Weights of a small mixture-of-experts language model, trained from scratch on English Wikipedia.
Training: a variant of Adam for the experts, 328M tokens, 5011 steps.
Below are experts of layer 2 (counted from 0) of a mixture-of-experts language model. Rows are named up (a neuron's input weights, with its number), down (a neuron's output weights, with its number) and show model dimensions 96-191. Each number is 128 + 24 x the weight over its row's rms, rounded and kept within 0 to 255. Numbers have three digits each.
Before each expert's rows: a language model's description of what the expert responds to. This comes from a sample of Wikipedia text that the model never trained on.

# expert 54
It responds to: Numerals in tables, match scores, statistics and coordinates, such as 2–1, 13.350, 24 players, 68.3628.
up0:088064113106130109085094121123139130136128163163103124091116089123083140147140130092148137172134127115089119110118109095139124127087090105103113099119199114122178152108144119093171121112125139137101180149123074130150100141127128133127130117103096117118158139186166139129137123116127133121
down0:115144110151114135147122132132129131116143122095151144131095112103145133116113117130117110141140119163124116150152150135096120117096106168103165108077091144127167127141105184164119135121156115160099148111116156115146105133132103134105183097146109094141091132118134139128140120095082119120
up1:167141171167112136136119150086107151166077120118115113133163153139110113100159116165114124142122144146179106107154169122155116132102181123144112152125139114160143149130135168119135100151099164102161138111138134126120157180118113135126123092147157114149133076140139155105135118141109095112
down1:141151080128134090114124180123156114138109138094169112112137126176159121182138160121151098100135112126139118125214121153107149152145100111061178133116141153155098133112105142156108096110123140131121098113148154148149077110107137070146138138120123132129165128116123144126154122138110133146

# expert 1
It responds to: Surnames and name endings after a given name in credits, tables and prose, such as Smith, Jones, Richard-son, Gerald.
up0:101136153179180091104144082118131116109126146153143165152140127119108116144120128117126164130108147097107102131111147115147163176120116125097145077150131122128108120137105156158125096133131121139123138105120079166154147116131155110127156162137117160142150118137145139102155090145094118144
down0:118107109129128085108089082082120143113103178089130167154139108115116099120132114111171149155119134114125156151128119106141181153124092150089139140138100107129152088154136133114146140104137109116135168108120138109109092109140158144092079135096135143142124106131115128163081125152095130092
up1:116164153155119127152160107110119123141152088154152104148169127200104092118114118103099095111100112145113096141134115108152149118121101129129121113124144116109123096137095130154128086117130103163094128130126144112127109136132122118087117104089111097163141119146137103156111142123129139138
down1:138144134153112145142181135127181129111103063149099119125118125148178146075100133162110115110131111114153132135090142105129110119126119168088092115109072136140140151141085108141130134106103162129111171152183145138079136119159105170089102122108123098136122080151175136149076142140143123160

# expert 46
It responds to: Word pieces inside proper names, especially place names and foreign words, e.g. Kenn-es-aw, Belas-its-a, Auch-in-leck.
up0:143116142164108110118104096133111091124126087107141127087142115102106173123118148148121117154101128156143128188121139122122085107112107125162116127119100121115177190112136111120155131138140053127137158122105125112131124126135101150180110148114113110165101161140138141126153142155138111135
down0:150131131114139111131114137141130115099123144143120134114114109182155150097118135143187128133192127131116148163125143113165120155130124139132174127126137137094089148092132097136157123113132047129136132097113119158130147160145097106138099106103098112128117106158138142140155121113110165125
up1:147128121124107143128088120117107103157124134112111114144124127155119094152097121119116137134121130161178142137164114108119104108127109171169105100107110102130080091126148113151143127088110113132134147092117129079117143130122112188113128100145137098110163122166145147172145132082097139097
down1:095146100125090103145122120121111134093115128113102158182139151140151093124102140125135109084179146150159145117175161105146124124097096168136123149149095119152145147122123151151156105109152127119084113098109137104144134146161095118072121082131149124150145141116095143147081110130092118127

# expert 41
It responds to: Merged preposition-plus-article tokens introducing a noun phrase, such as in the, to the, into the, by the, at an.
up0:102147113139171122108105128180103089105125107176146159130132148137155130101171084160122129153113122096111174150131137126140138103167140157141135155123124151142164199157097126166128130153148107168135117133144160092138135106098146098124089135157137110105139107149149127163096157165172125128
down0:106118128122116128134089119152133125130134132080118128152107164157122132142160109183130143141112125101103146075154159141098159152124171143126145085189131101151113159142136111148125138085159130114093145098127130104144093153134160137109104164165082166109114084123101123126127129130160082109
up1:145157122103106141144114137105124114180143157153127146079114147136118151126149145100158137165141114164086109122148138090113179129133125135126112121145151160109082125111138143153112122140185167127126123132134150155134091127157142142102137137147146166116104141117138115179099110158086121153
down1:146158143120109131163129095127150140163086119141142120103131129138090128152107137183159159127153120132106127113160088099105186123107124140055141134177119153119127111138139108139098128135138166153119118121131149113144103102142111097119150103125149115173141112116122107132141137130127132132

# expert 61
It responds to: Opening capital letter or syllable of a proper noun, often a foreign place name, such as Sim-feropol, Gu-atemalan, Carn-iola.
up0:107105101101152139155130165126087115112141128120114152117142106090140123111131133100135138115119108103135138113150127164095099096108124169149126140103138137120150180113126143171148152140177135137119135168102161148141115137163117158151150168157143099113109159155162124122116135139104125143
down0:125099108149097156134156112149116117121147118075149103119088215123102120141106118166104151171146096146099186112144111152104133122122151115118117083137176085096130158095134148110097165087154128138110140139116109087160103122105116129150111151107114117154142139108095109136128127127111136097
up1:136154167115151173129151109168081106123126172123102149113127139119121110144141174133167127161133137173121125133115129145167176113100117118144159123133133157143160104115151113118136121142110116122110124178091091113110116066138138150124115145169101137132086133090151147128171121135139124152
down1:148129117144124131156130142116146077144101157163165144135142154128145155115134153120119162136125134100122095125152120147100157151105128168113112148116104145100155108094117134152105100126138122142139130091123160146146142159152124110098145073165127131111126156124129136109160138195144132092

# expert 53
It responds to: Raw byte pieces of Chinese, Japanese, Thai or Hebrew text, plus degree signs in coordinates and Vietnamese diacritic letters.
up0:107128132123153171124113145153132171164174089135170099146160114105175128134125158137135145157084108091151112125122142132110116120127120144167137187163115143177100117105190118159097127112141118111119124151110131132098112064113134108156120109119120141159138128145146158153115097166148103122
down0:135106088117153107128122116087139151170089096112144096103118113137141131149170143123154126113121138177140164110148155139073131116090165121105135062138128075067117110110123131146131156130116158093150134128137126193093119152121166150147128139103150120081145115115148135151140141134158134134
up1:111124161117150127136153130164091124170150147174129101108137163128140130139148126148128141179103113076127129141159088110142123130143121151182143102121136108153132159130103155146125163110132110146180070138128107100119145082125154177113166130110095129072126094111151113120150144175151113141
down1:143159155097142075157121130130128145147130146110156112140059149152103120139122126141124135121116184118085134137097115128119106140153108133155114098145121130184160174134144130101121094136158116138136096173122072146154113131123134125156193159142095118100147121158106089095140101123112176108

# expert 18
It responds to: Opening parentheses after titles or names, table cell separators, and prepositions like in or from that come right before numbers or years.
up1:131107142128109162144165094139135118133076131097110114099146162128116116121046137105126138162131147145126120148132144107134113138105125100116121138146172161139138145101118129135134124111132045086105130118128159104097082042170139132138105132132146154083084137122095146121139081134138111157
down1:155136134132155128142131127120085146116131141127173123098137116106137108108084079114148098127065167128112126120088176113120099135120135138116116089184130140136127155169161160126150155117151108141129100135110160118092157124076138138131130115109152142117144146128159148138133112146141127147
up2:102165100127134166098119159151049158131068145124126138125155213133092174149132125102067097142129131115119157120091145105144111160127119140098145158130092127155139121122131128113129100149119130137145144131105143154142143118136131168144141130132117109151115110105141096126139166127171132126
down2:143102155124111120124100106134112151132104108119113091146119099137116070141139154116137173133104125149142136130107089090123102132127171131131146184134104147113150086113171090096104113140130143118134121108099147110111118117142111124116138162127093092145141087107144102168128116159131145126

# expert 29
It responds to: First pieces of words split by the tokenizer, usually after of, a or the, such as ch(amfered), t(ilt), trans, dis, precip(itation).
up5:159118106154124152103147101131155138126112104148205142125139120168175112111133102095112110130129138101117139185132132148090133128141132149121138146108116136137105150123140085157095139136164135132101105142133170121180152093104130134153128101139113139121124114160099086151136155109121125069
down5:172073111162100128089153172123124145118117114107149155172129152176125128141089126099122128135113142148107198165146100151118123162157118170163140130154134109136139145138052116151119161137144143178133143173205127119126083133115143091123123124132177151101119097100130115121122150129139126133
up6:115141140112152158174115112142128136104142105182151122125154104099107140107117147152115113143127142119149088117103127147122069133165099152086109195139106138159151149155170135181131101146140131137151143152089133143160117130140107107134123160164128092157116136118144121123151126112145110143
down6:162105143122112081139133152146126167156138126108154128105107127119130168162112112104146110083153114112136117117142131128147101152143101142114128118149144143129140083112171134126115127145085101184083165145132087166130154143166092138124113153159139099119142141130094131133131136155124111095

# expert 52
It responds to: Slashes, colons, dashes and spaces joining or splitting items, like Total/Overall, Number: 1, age 87–88, plus Thai script byte pieces.
up0:156156126121120097115142126101154122099126126099150135112127145123133085150137105145106125129127118122217123132150148121085154094117125138138145106097098126130132157125122101151110084180174142142093154125131102108102150095118147174147127173112113169185098105145096128173123158082137148126
down0:126166097112139079130121122106146143146139105090152119118152134137179146164139103116186125132144107100142137140119072103076109101156137119072143144084114106088175103124129125129120108133125124129122122142094117129124067069148163180054133182156141146181115138143112130101182127130133158128
up1:148120177126103128122139110158160121163082114160121138078159162131140162135144132143164148126082124135127135122126128105111133114110128123128076169137143178134114141132162126163131144102111130101161064112158126125143096120125155138137134124127124131119179131143132128143109132141136124181
down1:117098129141129128150156157136127133158126129158104123116109135109124072122147098073093083172101129129128127124152115141132158136128139159114090124154164108119075137131132056145139153132113127105165142094134097146125145184091116133138142080162135134132115129109152134154118132151110120161

# expert 15
It responds to: Pieces of personal and place names, often Spanish or Asian, inside tables and listings, such as Riz-al, Dam-ian, Rang-ers, plus table-cell pipes.
up0:149145142154126113080121136130108135129173141132106103096124114126127125150127137147122113113067102120159101122106103110071125132150162164128150115144077095156117116131130143127131155085126108130162117130138089110122159097115125120117090111163107192158128110116093139092127155156105093146
down0:108144168094108158126106153097114108128141129096135144133104145145117123119119093129160133109132108132133148129154071074119151129168154100131149082075158098133113124150125125131113156134138134104149107137150160129153156109126136113135145133116154110109111161092102149110144134128122140085
up1:118121108128106109095104118148159155099155097128173088104139135104154100166169099136084135134110135137145096175122131100101180101108124153134132125129150147093130115134139164134131130113136156104122125126089169131101090141116103146097136131111092177140123139174136109194127127113127121132
down1:108116169131114096140090110113130124113090110150111091161082117155162104149126161170059110165124103142081111126158128130123141161145141111111141115177160153111140119133102097132145137131105146113192139119114093155107125175109156115145126152142102111095131131115111106118099131123161126158

# expert 25
It responds to: Digits right after a decimal point, dash or pipe in scores, coordinates and stats, such as 1.0, 1-0, 3–0.
up0:115135148122119141139085123096130114095115116099126134111106117099108079114119133130148125121114118103121115108118120098105085140124128139153144105201150157107206117156144131117129128095088133160120147074102116152119150040118102128128146111155123087084120105132165141125172101132124081139
down0:121170099158115198112139166156126087148097135117115086124127131180119119109108124137164126096163096113131120130147141116105094097147161137152097117122090131122162131099119110139098150136104139136145177128157095170105137082121125142066126112157141097102128103125142099129115119078166103138
up1:099138105116143118097115112080118125130214089140116134124155095120147099098133137099123139099131157122137123106108123161135143144162108149158114113117102161162117142151119124155111122100100114136078124155099141138125111112150110170131105146159082150162136114076139115135098119162107145176
down1:125153109138130106128157129118119114136108183123110110151117105123095119123128133137124058101140103165098096079112163148086108107166145102111138096131151142124091154156126128135135140109084127101135129136158111135090126139120087123140088162118105139103089138168110123096175106136098123112

# expert 23
It responds to: Pipe separators between cells in wiki tables, especially the last pipe before a line break, sometimes merged with word endings like a | or ".
up6:151109152109112123142088128137174132141152121095131175121164130115126117110141146123167137101119148119148124146147091113144100105099094117139063122144109120144138146154150129163125154102126085131130060138086110170151121128095134172157121141107134116070123134114137142144103173098100121148
down6:137099101168124167103128130128129132133166122177169141147148156116135139128127125152150106134148134081163111152126114114110160159091094164077151118181100076164098148142070147139137123121124154094149097113137119132158142121142145140138134136148124155159124146123137164119134118136131122151
up7:138165109121132152144102120136112098160080126097148143067127154162163140139113159095166153117102172103109141134141145154103131160147123110132111130182107135169133099144145128156077123137164154133120103147136131125129101132117189097140168175156113110134091114151140126110131115153142128136
down7:139091095131162141177160131124159128129141118154196125126078123132160096129130148138149145151123126122115141101117107152129132128141058108111119089120156115103144101131134130151140129108135139136120119144118096097116139120155147131140163154134115152132123123134138105161069124148149174123

# expert 6
It responds to: Month names and sentence-opening In or On in dates like 25 August 1927 or In 2010, plus day numbers after months.
up0:121100145116108170151148140145170134131129112143170129118121132164112090176102114168104178114117126130148113112113158104134131097143139096174146163138133114133168152114117090146140164094115081114122160103147112125131156121104125163113109132134122111101118131127143156119173147136131111123
down0:155119175129079124100114120094113077122133154115101150106138152104139146137123117144127119174143132117141127148125149156116132156121131150134112168108152171151151101172150133156132148145077111119179116081174108130124101092160113121158118131151124150094209132129132136097107107111115107109
up1:157095143156100176152134106183078136114106155167116140137143164149144131184136110124127114123146152095154133160163106095136097106160121143165079143105148116138091131113143086154148155144133141111128135132128167127130098095138110136121134095134127108132134110158136167141198162094143124110
down1:149141133117128112138145084107090151166108173116128179117106114114110122171086114118153184101097091139108125134123129118133134152144148121128151128119156124133108113147142169118163119036095123114105124163107131138086103141144097187131094127124144144091104111139109127153102117154127122121

# expert 24
It responds to: Day numbers after months in birth and death dates and first digit of years, such as Born: January 22 or 19 April 2022.
up5:108119107118131180121091116132121120148122118161146100140145123106102163140110089114113181129130170136124112143093114115137086127130133096099110110132135105118148149121130122130151094160156126154096121109124096146153081113156114212107163119151116137088141127149175108116138079141145134142
down5:094133116148117115153146145146143132096133132152127099104122140176123139124114129115136128113164104140136119125174152116134096165112089151161096120140152093141146087127138179182140090134133130129120104090197124132140095116138145090146189105124116151117208063154114140126133106103149134124
up6:110117139163136116115108083156154117135121112104138115094158128154127108092096140146197133128111120077112130121087136135082133104107125158137093163109084159131155131150136127124128136119114133116131089139142100138154128094088140124147139135131115113142144113134140116107136075166128127171
down6:128113184118148111144116076139143134116132089163162137104125119132193182102096165154127173122147140124136136147184102139131120065110116122108175106145137106131156117098101076146099131112118118147150104135092132123093116122135096136118133096150103100094132112118118179107130088113175133102

# expert 9
It responds to: Middle pieces of long technical words before suffixes like -itis, -ic, -ate: laryng-itis, dermat-itis, hyd-rogen, antiretrovir-al.
up0:116119173167083123103118149131087073156102107099142098097187125099169091096167143159129111114103125114103121153161176096172108102138120145128117125147097105158140160115097168120125122122160142129190123178126171165122119107156130127109120130121127109162134133122112138134136148162151149114
down0:155088161137128097162139151098122100141153129110117078158104096143101130144134090142114137099177115140090138098170148108142129157123078134120117094129120130114126127127121132101105203140106140120156100132178116135133127149175110146133106125176108118105132159141109110107112125144133148069
up1:107124142122102134151097123163111142125117150153147119136134141084137131100127144127117102165094130117138125120141177152104131141116157140134104121174111136078066147099147144108123108108118104107148093123133150146134109084121141163122108160111132135154153115103122187129117160127132099167
down1:111138137081133140118121115117117175092120162115151142113179129132130159175175091106145097118110134123146114088105118139097170140135094090164144122098166141168086128083093154120174118082116126142145102100083070136131106146126142080104126148121130128093145122153141137141139090140134111110

# expert 3
It responds to: Double line breaks after sentence-final periods or after wiki section headings, plus heading equals-sign markers like ==Early life== and ===.
up1:119163132102118132163107131125127147165083142097114160112182133143117169154139151101153136104083117118128130123168135093127100146118124116101093130124125122114145153125170131115109117129137120112181115075116176129118127128090187118163116144111123120103111135130111115133113172137130105138
down1:141123089125127105098156110115144108121128073109126122125084138101164129127089102127066165109136101155132144124127153136110090140108144112129136141085137127117083133123155149127100102156061088135088133135110082147118093109142119130180170151134136122102153171116128135147141087116125130125
up2:126124158113129131135183132149124140144097129141129078097144128128183154159088130129173117176127108147164115115150146069155148118178152137116118143110137130149127129120103150120144124108159127117127136159140141109113114107126069117100114073129156151104124158151084127131122072170147129099
down2:190139162149137169164162083129133108118137127151097122110080131179126133124119142140101137134106134167170071116134145113088096121133132135165186113142130133121164097125170112121119104163079073140117111144144089138141117157141098134059123109102113099161124109117120147105162149092108134169

# expert 4
It responds to: Digits and numbers inside pipe-separated or semicolon tables, mostly football league standings and player stats, e.g. 42, 0, −5.
up0:135156115140107136121144101128146139110095105088154114147120166110156095124122135108135152116151147115161166131130129134142142111127128148120127110111136098104114127178132133125162085173095139085139121130147138140130083161103097137130138139150147126110109121137087152121126078142147131141
down0:133135146136125130040125102129122144167160133114140162116103159147114091089111141145119112150150100141102149118132099120084154158126090178123129123084103099129160094124157130133109118075123144116117191109151185125136107134135115132073123102116157131146146126134113063111111117132125126102
up1:097122094105114147112111139111164112125157120124129129135108112144131138146095098058150154147145177128166129165140140113092143126145134130140170131125190101159149172135161101139148124124126143111127163125124136174148146152119179141094152076104096142079136130117186152094096095128105094159
down1:145168130084162131128104146107116132126134107128114147138112161096136109150169165094135079130113156166145139098127120176144134105106117104123195135128146151146125147134101122203157152134131157115132108108118127155121155126137168156135121137146142136153181123174191134109121114090128128154

# expert 55
It responds to: "in"/"at" plus a place's first letter, age phrases and coordinate labels, such as "in S"arasota, "(age 66)", "- Coordinates:".
up0:152106159111104121122161135215160089143130162090092098133130126120104151143167107131095185112095146127136112161145142127113130092123114164125110119127108139104129100128154157101128138156122115182129105184142125146104128138105114122125133175149140145124078157159109126115099100093132093126
down0:130154105140196125112138163118105138103126104110147132106129116114125113085131098133079117129153136111137132154105116118127125110147133129151168101092120050098119109171140171137092132155092163143134097100169107133146184141130103201112143123118160164138134150102110151101114125102125130136
up1:081136117131129115104126102123123121113129139111103142097112108116135098092088144099142099146130161129119116133135154158129145103112136151152080093108089107103107198102081120137140073132103117104108147173123109148102099150131123106141134161119117128167127093110135149095128152124140108169
down1:100155106124114138114156116138111150118123114125151126192113116166105130135129103166142117149179131109130121127147114098157143129137113094122162125114155141120141115138106091097189116132141129164152115121104197098112096129134113145073119144127130081143112170114135158155161148153141135095

# expert 42
It responds to: Colons, dashes, semicolons and pipes in infobox fields, bullet lists, tables and date ranges, like Preceded by:, Released:, 1931 –.
up0:120074086102140120144125108175145109129143152112137136101174120093157110104074127145125117122101162088145166106104135129130135170103132131103112141129093151116108152137116126138141117102151136111108149084123138133138122075129130080146114146110123097099120168145136123117137102154136083102
down0:184118126122123134071128127133088173126126132123125138129118144118142166111203123118140145155134142141117122145118110115175102109130119147206096148108153109169086152118128164101150135086089080102111164108142159154149098142170157165142128161163091139131086108108134138125101143148156121143
up1:149128134135116131100115079138122115137126153134153170142118133106075112159143184132136142111117177095108127142135148134144156168094132143126148080143153123129121167151190135148124131150152164142147092156109127155147116142087113122102136152165111171154151130136146136144118118123075123147
down1:167134160109122169113171120162108147130168159172083117119115114147089160139121126081127117158123096123127106133091128103124141076117134123114113109170100152122140133103121128191138147127150114146171112176165110109143146116121118135162106122119121103181167126121117123109174138092139138108

# expert 14
It responds to: Capital-letter pieces of three-letter country codes in sports rosters and draws, such as NG-R, N-OR, ESP, plus periods and table separators.
up5:120141081106084142096086134163120161114123117126105146130131147147158071122118101136097132117112153148101105172110154089172099099105122113103140136121128140122135112103148161106155082106139130115139120135077142172178137120115133129139124119093100152118143142098157131128108170086142094150
down5:129121125131127119160106144125154136095150141142143082121133122162114146144156122120113117146127145161154093170118099133115133146096096120126137108125136149135140121142103148108138141172133146098143084106150136133126172135156111164125140114087129158159141140143136123093130099119144101098
up6:121099143129133128105103058164120103171113093150080147105168133120154116108125140176146120132095108145140147116097118119138141137114109100122099131162113116125142101133155120097100142102153072126167129162104125126111081103165141170142091183154132156142095155129100134150129127121162119117
down6:108138107110101158112153135058104115184148126142111083131158124069135150119117147127121109125125123146144112116128073148158126119169103117124132094095133133176140108139121155124114105114114107117105136094155133158097128136175166162088118140136136099164141101134133107134089155110138125160

# expert 10
It responds to: Relative and clause-starting words like that, which, who, they after a noun or comma, plus the leading 1 or 2 of four-digit years.
up0:162129107152082130121154162121138147150117152169149092104100092173130135121140137149103138107106105179138151128134123074113091122142148110165109150104143112150160110135091067151158122135119102111163141150169150115081114149120105160130115100100153127167140127120094135112107128098124140113
down0:126110144093143110081108122102123180167094138112152147126128138136150132128123134130142170142100144108146138129106107100187131089081137143131152095125121094085100134157086166121142121107154138133116096113101172132117132142153151165127138125133122152076138117118123118085096137177109090134
up1:077104102136148124157155149139130148123135107121164113107143150135158144112092113167117104102141190134136127116120160129122137139115147130146146167133149144177188137141111117141121130141141157139149153131128168110182154144117118146160151143192136150179088109140145142102149156125162129150
down1:119146150116137112116125114122114106139117126139089126124080116111135110130120099158130109105105088139126178137129102136120177164130133140116111105147098122123112117122156124113106152121130095141132132119124157147164114144088083161142123120110135087128150179128125173127153115180079139100

# expert 2
It responds to: Sentence-initial The, These or Other after paragraph breaks, plus of, of the, that the, introducing noun phrases in prose.
up0:094061134124122114095134173110138146140133135122108135116110095094096138145090157159139086130146137141133161102116118147096114142138156104150120160159177123092164120109136109112140143097136104098129137167086167109151147117047123137145120133118139140128146112143155175121175096101134108173
down0:105171156127123118168140134100142131115124079113132113150095145107158153051146101103141088100130100114145104143132140085128103091105113127135123113165131128134108119095173119136102153110142083120120098144121088148104152131133099131118130091141123128128137129064187144123133126082150081141
up1:148123147101081128137099096109135115168138131122119116134139128123131127129186102134145124132116160109136074099127081136091149155133122084137113125099138109173123129137164106124144106084159110132145161164150120129147114125129132158103107176117115151152106145086164143155124131148144175097
down1:171132159128108113150161138138137106142134115167175122132150149111141101124100103163133129112143146117127150126130116153091134111132123085133143116132109139071104127136100092156109156171128104169148129143150163094127131148090129139146154131139177092115134119151091124147142125105115149082

# expert 39
It responds to: Vowel or accented piece right after a capitalized first letter in names and words, like B-er-esford, T-ri-angle, Ch-ic-ago, ö, ü, ø.
up0:132152088104105125080120189124171140140097047103176111104147181144160130148172110120107182175121114123149129110058145067119149133112134151098122120153152143104129134131159098118106130087141147109110074100139148115111111130119121130089073125135140153084121167135144123137116110150115124106
down0:136153129149125152103130144103123076126127123050115120124122133106105126144124102135113150148141157121110161123130105140142116171131132141123120119112086070150145163084117119141103107124137164104122156125126164103123156141124109104124087119153177116116113135131122147121180122141118099089
up1:136109139184140117099113126142119139144136122098092136098137134149132109121098033102136142138101126151181130109120140111080117101103125156099141092139113078124132122126078133109126117090119129155153107151138175149139117107135128113108156124101132123152138153152118098139143115096080116140
down1:154094108111097122077160136145127164114145141120186142119124130149153083102110171134127092166124127113134071097171100123105109103107155128144155120095153126093135091130116113154120105137136130141103113129145152166120171126185103135117140162178140113109130150138156141132149109143152126146

# expert 45
It responds to: Fused tokens of comma, and, of, or pipe with a following capital letter starting a name, such as of P-okémon, , T-etley's, | F-W.
up0:112117141138157154104165129169122105146185159108133128154110169138151144141125143112139112150090125141155100155126093124106103090127145137152104129137151122111127128170139128125114150106128165120146129153125097121172125154165126143158114146139127144090128155127135146142121119097117109126
down0:115177093060166109164128121119102148122106172081171142133109171099142159172133123134116152107098130129117169081147155160116180162167146111149121079126139132171112122168099124134117143095144135129134108119077131143137132169117112150138141118142119200134099114174132147141138153118143126127
up1:130127139138147148161146123147116140102165109158142125093132120123151146105125133156132123119102143084131095106157158161095120148151108194088088152131132152106181125147115119133134097158158121121125114146121149132141130123131117120150113165150151120135098133140100111102143099121108117139
down1:141131110138118148088162144157115140149111121155068081152137140121126099132112133130101130138178113111147157168108178113103139109125163129187144153128119076131127142091128125161134109131133119113084109136154092113149091108119136147082165056151111165130140124129138150094171138150104107122

# expert 35
It responds to: Final pieces completing a split word, often a noun before is, of or and, such as sleev(e), embr(ace), folkl(ore), person(a), -ation.
up0:143146163120134086108136126140101105153103115137137158108133151134115117089120133137131157109116158115123119165136155174126133131116123140150078154148137144155146107125145152116123101136112138178120114076115185097140148088126138140144152126129108166176124125108158140127128127103106137099
down0:117110109138169125147132128167117131116116101157157110107144159126121157146140143151134116137142146133131085155134111181094132116149116125109118119119141104136128138149111161153140164126097100092082114121138159126114108071105140144155136160127149189181128133145122171122155105151120123148
up1:115118077127144127133153141148096116080168133121149110102145139078123149105106125123139101118124164112126106150140144115126122145135134134101102159109160143117168123118129138121125103140124173111101144087122124144150152096144127126120131119135100137128127165144165156133133112106130106161
down1:086119131120106148110155147132134157117145135144127107137153134129132154089127124232163104085143148137121114115127159092104121112103081128113117111124100114115108102128107105075104119155076117153133109099148154125133151110125109183128102138109139107138127128134104133125105146086130104075

# expert 57
It responds to: Accented letters and inner pieces of Spanish, Portuguese, Slavic and Nordic names, such as Qui-ñ-ónez, Al-var-ado, Str-ø-msgodset, D-mit-ry.
up0:123126169155116143082118127116145139126156148114159160147172140148142082155137139151090143091093128151155111143092176101093155124171125132095108155169112130112144122116085142131138138089166120157114075143125153099132168128105108115111102078148137117147169118133123138105147108135123148102
down0:091089125140083131149140128101142108140124167119130140153161113163148097134115124083134135139138105096110118164103143116128163107101152137150158128087135127129118116145105118088138155143135150144134067103127155152126137114111139120127126140130131121106144108158104115131122112100110135121
up1:131106117140133134178145109119140124135110106141101120144108132151159106145068137164189145095140128185126179147101160148125131096141079111136082103121101106144084173111157165109110113145119137153111114113145139131145123095133123139126116118154116097104126108142119123145102165127158135152
down1:122101148101094150133121115139108156113116096099103145128090103131139116134074140140133176147149122126126145132140136135121150134118148118125164090132114160093074099147179117143124136105129121152113151122152148133097121123209132097134113124123086113181142150130111136125131140109139165154